Below are experts of layer 2 (counted from 0) of a mixture-of-experts language model. Rows are named router (the router's row for the expert), down (a neuron's output weights, with its number) and show model dimensions 128-255. Each number is 128 + 32 x the weight over its row's rms, rounded and kept within 0 to 255. Numbers have three digits each.
After each expert's rows: "comes before" lists some tokens at least twice as common just after its tokens as in all text. This comes from a sample of Wikipedia text that the model never trained on. Tokens count by the router's weight.

# expert 63
router:138130073148099119120112138158076154131153142091117177171071176131153063167125147122130150111096153160131143241136132116115055139118148142132180145160146161085120166076110143067102120102105109201133128105118148080193121124153133156104148133163122145132150103096175136166116147096121115136172055110187097115124151161089154061114129123099134149100079111180135115126077144131101083154076
down1:130205121137079173109089134148139101091107148087105112100133109107153192162108080116100097143196119120050097113125125085139081138132139104149113152152083176108119102176099179154105140162082108082160172119165129097105109171141126189119129167054105164120200156129139096195160122119165108093094170171110157182141078102174193126134139168118091179091111079150120177113101168118128128180141
down2:111069167093103193060106149126144160147105189148098148192100149192112114163206149131122093121115135207149139153168121099087108148146158158145110108149093069124177162142083079132144179137168133163158150139112131089144150102150155179135104105163153109140074171142148093158071113148088168087209134109086117145091200096119118110190164151111098104100130136104103140158165083090123132113098
down3:124115097164161090124154113129103111098065184149166125083093120109147104103125104138126108098131087141150121141136104061105133140130110156171114146097171134131184094046156104117128098146191184149097115079109127141097127141130117078124112133136156152122145079170087114172169129134104134105102102131123124151157108135125174131127157155198102074140121104135083181178125089122152118189155
down4:187126104095068097164180127096169156132118116123134173119116103119119138126088119101132160161102187121125170153116123187140138145156057059128131165173180142133145094124088155064113129141105126115194136121060169090094094146176097146168094123176079109116173175081129135114079074184138172134136094068192190107111136174073090088124119111124124173119106202112144153030135131083134132093163
down5:121101172133091136149081172129136169115094104143102090197092114090167181074106147085212149112115118113104065138156113150107120112151088146080164116127109164084171056157096150067115081101115157110133134147116132143123117109130139131164130145100142123139171186113117150106121103117122147126151220101115202120147130079141161145117114128103098116154147112054110062184094151144134171188118
down6:115138076144073170108160184096154125114119137155094073086134154148158137150065123143093147115165093116092155124171152161089129110077126127176133167133055098144087147191153128119146081130141123080163115132132146096149098146184045143131130112067146098100119145123048122054152156152168102149148155074113133037084131135173162162148187137157122134124134124110179191157102145176088110067107
down7:111161116123139088120078152174131140154173114075145109170107084143173117121108100113169102160116149115083116065122120190135071158121153111134145110159116176130122127111135090119093161127143172130134052094172133115150107135041106120142108094130128164186125075182093130191142172141171179149094130193109127080109111136187077128112173157072192091129150102099145089113156165157135118105184
comes before: "\n", " The", " |", "19", " In", " It"

# expert 12
router:113148076098131114143155142147128103097173137083171091101123150088132108115152051129141144152117134182172130102139129153130168110119093188126093170088114087137112138146163048108142155098113141173078069175161123108198135146180097123087153094083118113171099161105086134090106165120081118068127134091132140191190101121096097049191100121132161182129149125095090158132153124131141125118110
down7:127045176129082127092161173175079168132134193166097106092192156126019146094143158142121148109118081156154121118124132186127137144114108095091095103151152172090151055138165111088167146144077122147116110146091129193160078136140115063146175109109111167137137154149133159069105126173157133119129153084083150132136121129145150160106172107117102122069104145144079113095109102156101113106131
down8:167154140115125146122145111151139199034105088134129134103164194121179152103105114132105131102105150136086116151124148138075135046101154152160108103138124163149104149146131102179134119144119162173117145126056070149224085145096160148092123116172146103114130111073126139148146159139136095111134071161097117129152135135156083125114132176158140099124154091077094194135169083095083124143110
down9:064110138160099128115127125118120141149154050095209119131195150133092164124172125024140114129145138095133191159109119146108119161181151118182172077063143122097151079122149104089107158114163123141164105103135129127106148200134074148136161138121167112169145147101140112139169112053094143143107171161133105111116134121070113136145130122068089174108147128147169152159205241102076147109136
down10:121113134135195166182158160160069134128074083115090093119094129073171091095108123080151196118120142133131108185146131135094118132162098138144099128152097156091074139177119119157155132147077109083166098125110114121157112142100156119105145090142164163148127094092135107068113167098157132103076156099163183072136134098116166145130112074117071125078105140125147123101141111155095103158162
down11:154150127118161104181134176103091134152160154100128066161099133126111168057054083167146156114105148104115124143064150100183140146134123175144174140129071154161166124121059158132146100104094152121110148147174136166166141143186124103195126174131145173132144051103154168151146093192153122151132120134056190160103118183152105131142161102107130143123173144108112096131141106123128121117064
down12:156080096117103102101180088109092121181110114082125134177118176119113145135148136096113170120133138132112135124171168172166102083115184161131107106134112127166196096069115144089150157068145120129063112101142133152122120126134060105126137030117092105137138176151114133095176172125115090123089135083140140186147135106193139126152133102096113104068091070104156143153149170105110086109121
down13:103175169162156081153119144148107120127111122147106150113113120155156208107120157129095093085160150160142114125131085131088169061101122108142128149189130098106149116139148103203111135110103173103118114129134058125069104074117121130166083167140130151155159093149212121109131104109144100151097110170149094087171122202093163112091125136093167165098116183086155150095160094099132182112125
comes before: " the", " a", " other", " his", " its", " their"

# expert 53
router:129153114158143109144183085114089115127200112087084136133129092073151108107076053149140142125144142180109135102086105153138111125178167134179175122171139103115147080141059111129081123097169081102149161124062105119205098122128105158112114061122173109167167127103134089145161134160141164121154123106150087158125111167103120130092100153071106146097152136135171123123136148183173136143133
down15:159095087100130166124096124127120098131118138134143148163119191181178131119095141133107134154093084075153090125139161102125213150092219094153162108147085180050184130103119039083142088131155111171141124109092184145191111124157164086110093092120143107074176143113142154147111159110127130118151126094143101141115147121118112147058106154135154121173152120194115176107136158164173119115133
down16:140152101115104151143210174128115132100115164144158131103131151169144158161107070149121085099206123138160114134176121157105174126117110141106132129142136147084169120100104131134111140184155115141185112140113112131125137145091127118139141132120111110087115133153108091115176107107116151042153075139122084063119170105102142045137155197161150143104117139126182110188122124067180127124170
down17:155168187131152163122114128126202117064180119116148142098134121178133154066106148133119120128085086075168100128133160156171099126120134117108095129066068120112145134068094124147106160098126177159127076141168111135093141108124164116067138123128109050164189143163115085138169149067108110159118115167107166111152060052156136143152141142043091166131123120148098087103176140096095101138189
down18:098150172161187162144115065098164140123115080105094145169154142172115124157121139160124159120088098146124145119153170176118045093126182126112106137140182057120087101115113102159163176164156142127136041134112099104066171144141104117142134055134107121122106158104146185097099070092137099095163076100165109132158079191103124165138145109166113122112175115130150092140105143148146157137136
down19:133135151183184166159170178098173105152152148161138164128160099157089125204151164099167110068148139203103090154163164085170147121126093133063168104126135108114115132165058082171160092148138139115107176102072093155106136127158177108130108149102109118121128154141119129129104149088087112154092117147110144074120133151110080168101129089123089106183137167162129123143120136141165133122093
down20:181150108137154089102184088121095149134136132134160143095104164068097202175094105110080111137066142142135106109135119103121114137153125013115152119094035182153117148087095117117076162156166118137196167152135186105196169130127210162124082105133103109130143153102121135122142123171172144116139130115126123153108099115060165136107171115099161148121155083109153082119162120165079140151155
down21:116120071219080116094142174086152116092130119128061104143127181151116155087178139149103082190144131113150082137107143118162147126165120143095146092093150133137122181159060141203153143140116093146142049128105142084124155095101160094107079152161169121110116146172127097072137142090150174102073161136118148117102179136142119078153136163177148056093101145122108107116153150117104130142198
comes before: " |", " km", "1%", "4%", "7%", "3%"

# expert 5
router:155132065135141086116058064139112168143170112109121145145124117118161100149151149138153151101112111171124153130127135152142104099187140125133137152193149100180155104143167167139072075125092086201157140076078158131090090088159134158157116178196130097132121101047145181133187100083133052134176112141174122153162144093084135191145113123085087082120118123153117088132155099152070113143059
down0:091142115155115150108135184151147157131100092149163070140158157105125130165152073157141092090109149161139159138124085098099173135108146193094081092065104142134231152101144147068118127088088136163108140128135197093113139118132106165134085155140166115230119119148119149107184136100103177137125129134108173118133118120096125179137110171158161094167138137069128176092124077100142169122112
down1:114149061063149109170102154116116179125141148121121142159064145146136103174187161158096143095168086152113092073111138095133157151136136176150160164074066059129088116093107167099086145159112186152162162155118102128123114129136133121140088133148086160098113127150138137119156127109126087160157166138164104113120104105122097100130110179146104089135167139159108155093124141136119122123125
down2:136141121139113093117128122150171148181083089128172084092107153126070162125119169156117096157210119110099044122150080093089167124107078045133129170146094132113170078101143146147150114154113119222123152155117170162098157167085082077155129106165107129079121125137119176094141064185132165120176101107144179084122094120206175134123144136118116126125077097098204100197126143100085117139105
down3:136117138089101097149167130110104119104118110130101114118114113132074094189136100137077194126152152138142150088085135174175101059105119140114090118141196166130194133102132112171153131152092054083141093124145167092168128137066147067147128110160151137154094071118110092106166124133109190204135072166109170160137129164110124115115142085140098111170164117123186122111110122132112199202089
down4:148142128154105145153060080113110138086161153114091129216151126112140195074088123120130119104097172101088095115143097153163145115152115094140139077114150099198177151090150093196074119084162145083141087135118207085137170165149124175102093132114169099113106156190131113125097106118193138132122122159138139147159126084104144155127142133069129129143133123041141105116066127094095123155210
down5:098189098107164107154179142141126117106099160084142120093071112161086117171122149076081207106124138160109099117168087191094119142163129082168188071175113112162167093159170148151081158129106164154088079105108140128133096137104126190113150114124112107114135097150109132102146188084111128075069107140164166116085176159082078126134060152041163168104154103139178124133178081168133127138117
down6:113145141136085119132157179105150119102142168175219103112144132129177088093087099137105143095138117114130157154109101171115112137144130133156136154166144104145151150136090083107131129095153072102147180070163155082177165206116107138134150148157142109143129117154149115135096100150127151113130108188148100137126175115049141090154114169145133099160108185173136166164111095180088110085148
comes before: " |", "\n", " –", " (aged", " (age", "),"

# expert 27
router:095111125110094130159127107191119109127164077096117145155152138125181085103109174118129111148066127185157130114174093148125109072123106115175100137219168108152159129175129169101132129159077113141156123078079155115211117090142119158154135123159186129073116106053160131060188081100163124179161121124160108135153130106126119194092118094093115141089210126140145143139157149134171145106031
down4:152074107127149149095151119107090149193169092130138172175137154074133147147111127120117106094129142219163099124185085078195108133127118108131115125164120157127124142111113115108192106157081149123165161186121091167170125156099168116115134087163135123160133127124125076189118157164050138145111110137082146126070120150127106102162111121116103164121121128134119133161130188122180119086144
down5:144116115141135105168161090118095152147164139136121151147094167142135113102084169134203058147155129116189123126126154137118101128086160135090096139092184166081145090156124157093105122173108123154035089180145101170120138157131102195159122109121070098179128085114148119127077120067082128131177122153108094062134121133188151141130086097102175093138122092091164153092144125143151125128115
down6:126138100134135156158181148107128147101050083149121108093151095138134075189160115081094139120178143124102133079175119073124187047155069187149140114127108119144124130093161069082116122146112088114119107092173107109127135124124095134059109138123192112124103219118062149122130099149113056090092128126175124173139186117184162186127094170080175164105116120132100119102164097113114135164139
down7:150143063142125130107126103136073063125142157152125135160146156080091147138162141085133145188117120135136137146135205132097117152175117148072134123110101131118136095123130102116175050155116112068112104106132130027126114098175133058111146135120163142122134146107153134139083076144140121111137150142134033140131097142138125157070115153119100106129121156143094121187081108074122159077126
down8:100113125081100119166042094125110103159161178113157121090083111098096137184119124157156147142134164147176106109163098152095193120149113067207102111136107092100124062121088113126100139149129148121089145069137168129143088128176167125193151096102135152080111085128107143124143141146093157130083100164103136119122150123120111155123124143157175111087157074149125125119134188155123096108140
down9:125116118111132148116170131152096121109112133131123108124103161037121140158130102182107143116140157203157150120130081147152120155116144179138123152081103013050081080102130112136077150153211113157113088151103107077140073146161111079129119107152144113116107145132122102143155131140130139170099110127176125148074086118100149133136231111078159123141122204080058138165146132139173150099112
down10:135156103140112089130141092130110116113150154100154113130130113159143124131114124094138165111094125089180129114161087145094147158107174157153119127136135141175158154119138183172172114168095160170163137074120174125128105067162156117123137184110099171094162183121190120082083143143124052147125104106123098104107135148121150108082152068010116106136107141139052126171128141127158149100115
comes before: " |", "″N", "5", "4", "1", "8"

# expert 34
router:098114143146144089129146131007123149098086167106145137194132109140141118103130148097162162133156093037151110152092158084137106126197123135186146109090133083074140171064123131186126123138113155127180134143080075166083112130131141119152165089165143129134129106174116170081174110104154058106115104140139132123149161131104138166173095156115131162077109101195147102117074114199092156110129
down1:114164124169111157113146138155125108148119043185124129150133103201102142173085138122128166097112113158065177078083128115102177072122185135088095078159177129143075113133122154148114193172097107072129118105148159116127161077104082114155094154161149168080132077132079151146088160091151145192116153143103124145115168149117172101131122178110149113168132107091127161130087161143110122149148
down2:150147112131119082050084168131164135098190106114111131117084112126148159139178156099129114090128095191118103108161140165107124063143097118155094134180126131059084118146091141123143093120098101222105086117124114158138067148058174089164143093167140138056104148167146173165203135146133151089131102131160131175109136053110117056131141146141131107154123179093139132105109071119140179130142
down3:104082145102079141119113188180110184156149123060145125125179138083106114081158103141069104144109140100156129117161129066096127116117161123113127049187117155108162162139107139159173090104112121176070124116077083116138120119122091111150129107135179124113162170109179115113162106125105149173123103105086165168168186169123123132110215171065132098154110142167112166219121182153150091112102
down4:128118103106142096179209178119074125084137111117141140153060107052131116090095171100136133101156125115143159161139153162108130167138156119148129147148141206185091120073193100101129107141141104088120093148184093153075100156142114161116107131098092148119151155189131116103140144095086081142114119101128131142097138103138118101131149140140143047153120113074173097152167154092132102193140
down5:187092150100120106155102198152124145116174131075104156109155071124136101127151098127106154131106165122117134123105127098116156185091108134076133111150092106089145122106162166095155178123123108181126153216078118115186110183142114075135102079121121105133125166120133158179115152142164163152162143170093084108143155133160114119118127116136180132139114150157119142129102139104133151143095
down6:183170162115142060083172123100134132176115148084130094125198113125119116062140129132173104142090105109089092178086135160125082106186105084108116108106128085155142117134159136150140096113150169167183124093104122154136189113165107142130099119086084209103029159152105147161190182106137111186088127108143161111109118109128079233127149139114131098154152114159134143102143088117139119071162
down7:138145176144141091138118127063144140122104149155155128121164119098104210141193127123143093198203162127119142075100100146148133144129109114172147149109104159064087065140125167154047131150142128115131149120161102086093177097163113106129137115133087138093129137099089053175137161158146117198124143088128125116167122177083137147135125132148068165115105073107111109129140171077145187119135
comes before: " by", " in", " and", " of", " on", " was"

# expert 16
router:120077067131113101121123092139080177169133117132139155107094105166130171073163086123149174069165094096173144107148154119190084145133108055182129139193100160158140126121098136110092143150187131142173141123139153184084128084187119118118082154189134133083081159157113069113151102150148146136127127084186117147076093116101104135136107165184152097151107182118171144131146096167153041117129
down0:084131134120197121156104174152203097164090117147153123161148183099120129191189134159138068210126065137119178156087111122170077132149142144135135184103146092116114142146133154149090118100156169096128114105103085139076081137071138124127173086119109169212106098108117103085126156134123137174119118064140121102134138106162107120147148098144112146155142060124142135140123129082176123139149
down1:082138105083162117156090167058164100095063134145109111140121112146126171160109136097135117143098100106153181087149168131132114139134116113136129110122128129140123126151199132144153090085171157141066105073125088144086169097127134129084161111084128130149176128140117141145156153184099173090153122190147147152146071146130154180135160139110135179071129141100149090075170126157127123114105
down2:131149108112117118195161134105131147124127147124143074145099149123133076135125149111178146109104170157147144121139038084143164110141161145127112089155149110175107070128177146123144165132116160123176101143168115126129135127146106054098172130117176157143145170116125113158113141151100117105149043131102081150163088081069128146161127153131137136177064174142123102076123163114058099095128
down3:136121140128162110114087157137066133211206079102103136127126103142095076129187163107113104167109162191102143099113089090105140169147170131131139102139146167193109130091173063072096138151092161109101122165151166190119135176162092146104124172109138122125183119152137053161142059121160140061106073140169127102100116159089100189095128150173125121061100150116139128120126145090166102184155
down4:152133137154140152097139125080164130112074185129176137125167125170148084136131127123093168099091203129123110055097150121064148182093091087131120129155212106107103099166119153106155093116113093063180151146067156088109104083177115101090131090157114068157127131093157228143116131132092137146108155164192086110120133068099164166163094148102072116119143158088145152155118187115113104164091
down5:106128143107146089135123152130128161102118098135142120106110115142167132127069124168142157191103090104056125116168098122134107198106079132137138106137167071122069188127069182164027123120097123079117118084114108132130078180172117145091191066183139111054118129116157138177101136114142149131098099102162169078100108123116126145138165112100148114109175115120207078141087122141185141100123
down6:143142151118108140161147076198102127177085095143150101126133104117124097109132136175134114148073180129103126111144106071039134092075101169196151074130158150106141145143078139141111129060146146079114110123136153087192089092148069178151153093101139093112100134084094161148121126119105155138160101187153121175086078119115108171137120133136144205128145075149073145136121158086174071114061
comes before: " |", ":", " medal", " –", " votes", "s:"

# expert 47
router:094172100121090109202159115218125139147215104102145159157189095112195087095121150147183107140088126181144144171157101137181105161097131118147106144173164091104182120143111143098115117106105130097126112083061133103165116137111122159139148103137159100145178100086116119100119153075102095137121074105160113163145154106089127179131157087106085134103174068178118128156118128145124123140067
down11:111190126152106122130175132156121153123137167139159144153118097156102178185119190136155085089122167132110090175114095088182106122100152132093162152114170155109185133074132129103154111131084092194172117143098117143149136146141146137156148109148084159086100077083166093140142110141109119137112082143187168142108176152135137137122153129152171183139149090127128159139118112072134154084091
down12:145140139124151094143039106147116129154118069140209146139144122058127159099165143153131122143146108126137145149115103102108097109152101122148090150174118094129145120142132142109063136141120114149119126089158152125144133157131059135189111061168129106131116104106130174173149122056074111132120043175104121185137094095098048118129104169129067153152152084163141171120115122159095064111114
down13:162132080132164095131102113161104155088143141154096161097111095111101136140128121160128150162037121108137114116150095141159082167091165107155167154152183107084159107082108162124149142084108148124064115117129089082127105116134089080108091158134117133146180086143096138096095134116123165169133126096205138134124116055127091151159104104091169153107112125137131161129120077117098119133167
down14:119175150108090051106095155176157127113085114155122142145147114094075143122111118114077161157105139135119189095112097150166066139159149185138142067137112121122154118126101159084128092147125097071178091139136174150142109127125166117112187080124199129124062145122158060110123072147132083193080128134144109163129141142096119162130109081094118146099168133092163210085155104118150120102158
down15:154171119179147154111091077126108192127199134157162094098075099142087153176117094172159128128100081181192094110077161140095100062170119079158144186111122136124113099114115122151133119140169158180125108149152125069119071066087171133158067119122178116141153107121161116076090091104150167147147138127111152159118106167102195159123137091189085096193137137168118144107128159127133152115068
down16:119154118148107079129055151128168115106159171119093137150162134069175152107085080107097120124130107203136101128080101118123128109153105085112178168102106148196147123104123123163126066121170057076128093135056137138145093130112196166175096097117087133141148159145103096080172130128073118168146153122167152132121076134058164175138123060113109149145136099186124191134162131166103084112157
down17:180118097150165118122171134100075116128152134142146183118143132129157144039102059096099096128149194216159060133124171100100151118123113161125091099147139128140168144140167107111090085176118116158116086096080121112129088114121143104152109135149129091139145120131095140119149133187161086203139158131100138131102091176129138115114126111196129133156144131060113156167064073110100120117150
comes before: " |", "5", "6", "1)", "3)", "7"

# expert 11
router:149093078091159105125112126106146103142089162138135138093156176099148071138112096160105165114136103178162151056187137088142100127072125148099121140118130127147145142142130094123115108165161127127096088077178153132052174162115137104096137123125135168093086132165100083096071194141107141122160061131061132179161172157093165143140109165097140123111138149171128125148075156154116157164116
down24:127164163164105100119065124125102176032117156158154168144167179137144129065139132129204146087148081114154137149090112166130127204137118147063130131115132191146105161072129135118127130151138149184135157145147209099105159119116132131172076109072142112095142126175117132156113114148126170083172037111097120159173160154154143149147138124139101086112149101129168111155185071127159117141150
down25:130153168120150110133140065101085156150149134146109197154080120159106131110068132125085110136091111149140093179161183065121111185156109113089146107086116105117141181138130119119157117141138085140107135119220150128128174108175090120162143117137098119116162143075112113093097108160079136140104152137096136142151088137134140093100062086151181121154109157144115057127150135146098105129102
down26:125118057235125113122123108171130102138160108118103205093111147125096083125177103199139153066131159100125139161116146118105147135146144158109160095133118136117113056172151161149138143143151114153138116191123088084115088122090172158093085150135086167107145117126137146138115103194149161097116082146115143139124216131131140160191168126152187123163092143168140133108108164135052117152120
down27:083137129128145135101141182108106106134173138124153103144086076070165158129126092149123108215134187134185118038128146203168185128103130115041134076110124097094115136088090104184132128143076082172130185129121105114159123114107147160093120105106139173138164147133082149133173154121132150131149141141114086123088172165118134141135103081144181164105132119103169174164143135109144131093129
down28:119136184152173114116116086123097147114121108082122158121128145123143173144120154158149087078123107170123116097084127119163132174096155159162055087192058182102140104112125108145137132117185082196114186149148128108132079112138123095157113100168120107116113139174112116092172122107180131118140146168131109069121166120150068099077171116106136165147159114130104180102124136175124106184107
down29:124119073147088190081117094155132135118146123130108118156133164145179134169084130204138127124138098092184136130102140132085157171152139098114165176179195165137076179140120134080111053144163128147082139152095107147109157100125115117177120146136146127075092122117155124104117097098102088048089119103091168134116000156140160165095181145102111118098115169139137131137131105158141076127103
down30:123070115123206057130101154189126093135109150150133145166082158136188087181152148154069215158141126142167130163161154113097099126104148070134137160056124180071098145171132095108130133085083144064166118158152124150123073073087111143160139116188047102108165109092131151101120156118085093159143183147127069123131073155122116052120097142162122133122118139106186121136163117140037179126098
comes before: " he", " the", " it", " they", " she", " was"

# expert 49
router:126116146156112111108109176113095084152101180091085113072125107122105128113092130130176162059157108122099096124138143110099168174196147152123109168148119102086160135105165106122088021102086109128174093079133211114107127162099141159104150181124134142142165099047163181224139153134156166160151100067168146108144137110139125122165087137134128099166146179122114124123091095144117110122110
down14:074118108143127169156118130170121115166145110127128121117146093099181147168145181191069164132106090190065106153099160147193145148131124123042119148085009200080172143171062144145116144123080101193116125095117213120136170115150121166107168127131120127090134122123125170112141101178136071120131140108107105141134062118127122138134147117128167087135096150124086152129131089168088159125082
down15:062154096104206171133124165127141150155093196119149159173122117116135145129128101143092116135086084154122130065200077159060202178138115112108141146130165138118114071130093126120151183105142132138106141068110115091126065116120078168145147185115117142183167118198076121137135087158121168115148076163105155116109084149099142158131060128108125123159130123133130167067155134110092123131115
down16:090083095135152134083073151107096138088160183127128138147158126098134132121122150070122116102124140174104101174119110152151070142153144083104066136121109140120099172181105187077078148128124097129140137133104144146114121135154151174133179095140162128078144168148149147179144113111146096136104076104176158121132106091098108134183108138038122150104119135172131146159111086158139180186134
down17:146110107159093176128157114134159106101117110125192227148084078131152107190179144164090120109097107118109117125142153172112198121119139136151121117164115112150162164145121107099192185102104114192127098078092094144142120157120123137103143044093180147184132128110123124141079134118086087063134130103095105091098172149118145084160133142080133137176139096099108079151136119155162099154129
down18:142133139078150114132093175099105094123164091169183127159154095093136163148188140068071171093102059178119100104153130131120137155132138160089140069107154195190146123095124150119107157071074128143095158124169057121135098118077108209123150129135172062117140154091145201126079152070162118089131134136145099110094080105149130117140151112158138176147155122152116071095158133153108134125185
down19:161126123157131155118149105146157159138136132120150117152075122164158159097113127118103112101123141156144131140115124084104143155112105138174148139110127159098136164116035071167125127124165079122114104117113116074194085109161126057147151098160072181121150175111122145151108187123170100154143113098113167169086112173104049159169197160076103135161105115125115124188142163154106138123112
down20:142130140100081138160182109181152117116126124105165075160170087097128123108116113133065122117142164136160179110116146077213114110135138126207058117163163189100167152112119108060116085126107137096156124108098148135137122054177145123131157150149207134097138174127114143121105106150106130104109150154178117164119151153138127201137062081100097142139111120108163134129111160131145122119118
comes before: "\n", "-", "|", "The", "In", "On"

# expert 36
router:136074137049166148091131069206108115096078184167117106148120167087143116196142142106108144144120136185129182133178108085124186153180151156178162066182145113170128165128177206122063147110152132112135170116111117127091135177076153164050116122114104098120124186114122143104060094094133073101126098132108169167119147173097166156138090128117110094114123124172138142173086132138133190121078
down23:160154132118117147103116093134119134093085169157147151144121057116156213157182098130178147113188136167157054145133079112188122119088143151097132097121149125102124135120136117142160124117155107125108108130149046181152163122192092105156113079043094111109188107112143186091071148149108102072175125138185091142126116174140155094121057190124177120084131128159082158130189098099116106084145
down24:021191124098182094133122160116128126116131114129137103116070136116104155079066153130128149145102075063135077207075155126144123084124104123131132122139126128082152153091097104195167099091089128123161068149153117085130123124178062117138125097126151106080218098075099139136185129124115094128183169138126095121144114204091117123156137199139146225132164117140138113139124136104103140133146
down25:144162156106081090149137173107130156108089105113137167111131129141073105122171116108136099076103166165137082131098164133088123140104113094086135118027230121122114139093147125091095142153106113179058143116126089081099132086135100110110170127202152113087122080120104140204154124076083111130144091145127114161147149160124139154103174116118080070088179126197158125047097166157125186118101
down26:159129130099109149127071121120127111173102076100140178150133098094172152117066161163185102080157158125120147117114122122146112108080070106149141134165092110117148164127156094125162142141169140170177145077100086156138092100174170113101109157160183096126180192146118042133088088173120133168150094122160168161142182091180116119073051150110110053144186100117129112128154148133103090103205
down27:084108129124119104111150116063151174113118115061179111060147115151141153137050149089103098167121121057147122140164124123150098154151160100057137113071072134117164172167141122162164134118112129058126086124137150180144110140097120130166138107120155156125076131100151148168097131148077119132099121122100133136130107144129071146121131112148089204203122062130200126166166206116117129104115
down28:165114163130188077091147167145146178136051205177117112126140085151087182122076163095114165139120118107133133125122118102127104149131165133110130124178141113087171119171070126109118130173158042087106111115148115132147142095148121142115122079119127128077099108131107133117140153105054130131120114116146097118081134082116185136136132113144105159201161121132115127093161161124108108084145
down29:114164150144152123139112110153108115148139122126135133137121139097105042109127112134122137131063124135131122115088190180120145196076132121088120158119132103115197068164059191143133122095100164090106078087110082110108131136142157150096108145168195137123107119163124107174054138176120172177112165097097147075112099111056095078186108146057098133088145061111107120107139154169124134159139
comes before: " was", " is", " had", " has", " were", " also"

# expert 15
router:138108099098162138109107122176109162134129180109087171121095121185145143102126129147114116085132126109131132154167163111165083143169134060156152102194111158116138140104118092068140145141117091091157151114165150125119130076212156119154056190179124137124082144101132147082164131083155111104093113085173100109118136117135149149168113143165145089134142146105128130140182064125148000128109
down0:116113111136156116109116165088184146151103158099122171108092209171080102060126134162208088162177125071178145089188089139175104142117098108101141135141086130125098151123086128118077116096194109076153128159192119092108196107144129116126093149117140141107061130148160159118149137163147193105126140168091138109094101171142197099111142110147158134103172108197169157126141121095135081163120
down1:124142119119099176140142154116171133160164129123147119161138125091091112128146119125096063174132077129161091127159114097121140097091071170117082099146124118095129142080101180165178150134129178134121120103161161153115143168134140165081132170176136053128218129114093071113085190096115136126181163124115111078147113162121127081089162136123131142120119156142122142135129093079165139125152
down2:067118124147120108129168085132154119108105150137125109059098141171062171175108113116179159157107088118169145150146115091127213150108128084127135116126161182101176111129095197162183184165073120127150112148130069122128110106139102136088128100057073098128152102117077084128136112088140129134120115108094159173082078100135119106124112107147109136140134147126147110118176167024134069134126
down3:120132124108184125182081153138056163108139156076133160141172128121148166048097142151139146149114195054201116132132108088145067146138161132165135159154141145104132163145111117160091123152151150142147115104074166133054116149170156091109122102144093102126140065142139148175133110102118095084130105113130073109155116099148159155189136128158112128210096179130144151150040154125132176064138
down4:141089113101121119153054124102127179136150095108120160116151111191161121087157100120080119138122126144089114091120115108136091139114079130086149188142149157102074157136134130193090147171118077107156140183081110118116064094138169169151183143175126125100070149169138141100153128097099115172172117061050094090073143081159146101113170148173099130115111170086116141077128138150153076092154
down5:103069129156141164153152151123112138130154162096201086125171169163181115160049098127095085159116161097111144119143155161156124116106072111079109137080105112140130117232072198168097102093087143113145089138090145100142107166068109100155147108105175140131118140126105165162155156155215142099117102110096168149121213127156061173105157172081186115116121135094126130135084157123115122171147
down6:150132137162125123126135141159121095117171097096154144145118104128055099113139175080083109142186120139071134095081117147132183168154109070145103205110160154164094132132175129111140155132164099087149091143124123126071082190169175126090089153149166120087117229181158156148093131160111079142121156113146165095132149128162136131134120135088151155109091112113172150159135181101139088168133
comes before: " |", "\n", ":", " /", " ==", "=="

# expert 28
router:116147098167143068136128129085110125124085162100091129104108132098152108175143159102097178115129139189089145135115120146078115123129147188146197125093145167116099129102145152068050060118095096128135092087060145111137107108079158132062146150176116136105084083109169144137163145118164117163112098082137144119125190099116130153121080083131132109116106126174126090116100107182125173180081
down1:160182181066107129053123107143114115058122128138104147162112150097114134157155151166147100106168145075163182102137131174103133140106156100114148170114104179115118116114110171140200087138195155165143119130108157139134118119108115132133143113111115132185118111136118155047121141191124122154180111103085145153160143164129133138138131134162141134058134119114081142113120138097087117072132
down2:207128116140096082116149150139127113149019124141089139100147134124131122167156110124115136093125135164148068142107127090123143145113107135115113148083105092126098098112192124100158054138138172102129137123094121187100129144146136107143085148136122114116105127059147069135146134160127157081128087056135118089137127112162159115189128152152140136105121150122157097187065093158191161139122
down3:163164100181144116086150076104118099117118164106115145116109084099128150117150151156104138076107066144131135133093152109131117101137159165161098110110149151126179145026067179134156090116128086136139114132135126125097115167101141176122152049147128170104090119140216138154114182120130086150131206119122083128089120142100191068150118108161070153173073120195067155123113100118112152169098
down4:110133130155116166125078107078115168131179157077126130219118091189138078085140080210139127152124129138141121102087146125153151146129165117134118157077097093127188130217161106136118137144148166169133100196142120141136122100158138137130123122123167119208144158169149098136139158148160113141113144094126085160100135079126121188084107199136182111086119137124142117145183140099100120108168
down5:132109077126062105118223124110155158095078130178085076155168133133197130106108125106098144109112110115086174077097105198113144145121096122165146168129196133116130112081147137088056142100174131130125117161154135141155128171155099102132083140176093123081138138120134099220112116132201150140167158101115156120159127096099087166143153180132131127066155111207104121093192145136114191183127
down6:085148123131137086112164165140090130098144125059096092041125102125176109186088193127134149120154125117119108155136097142106132210151106081100147142095157133149137114129108102081126159129058078140155122063064122173096118151160111112108118105161081154107102152121167117160128136150077064118191113119116164128106171175142126101125155130107136089149083154165136148080123168142137081147146
down7:161113125131157122094142152147104135157137081115119118174159108132166102111118112102115129070128148105113124132141138190107086131122134118104131099134105159140122156173146103076117080141081159208113097115094083129135116131160131100113209149114116147163096110136185113085147097077160130176206156125033127157066143107153101114175181170205150125167167163121143162105137155189196087169106
comes before: "\n", " The", " In", " He", " It", " This"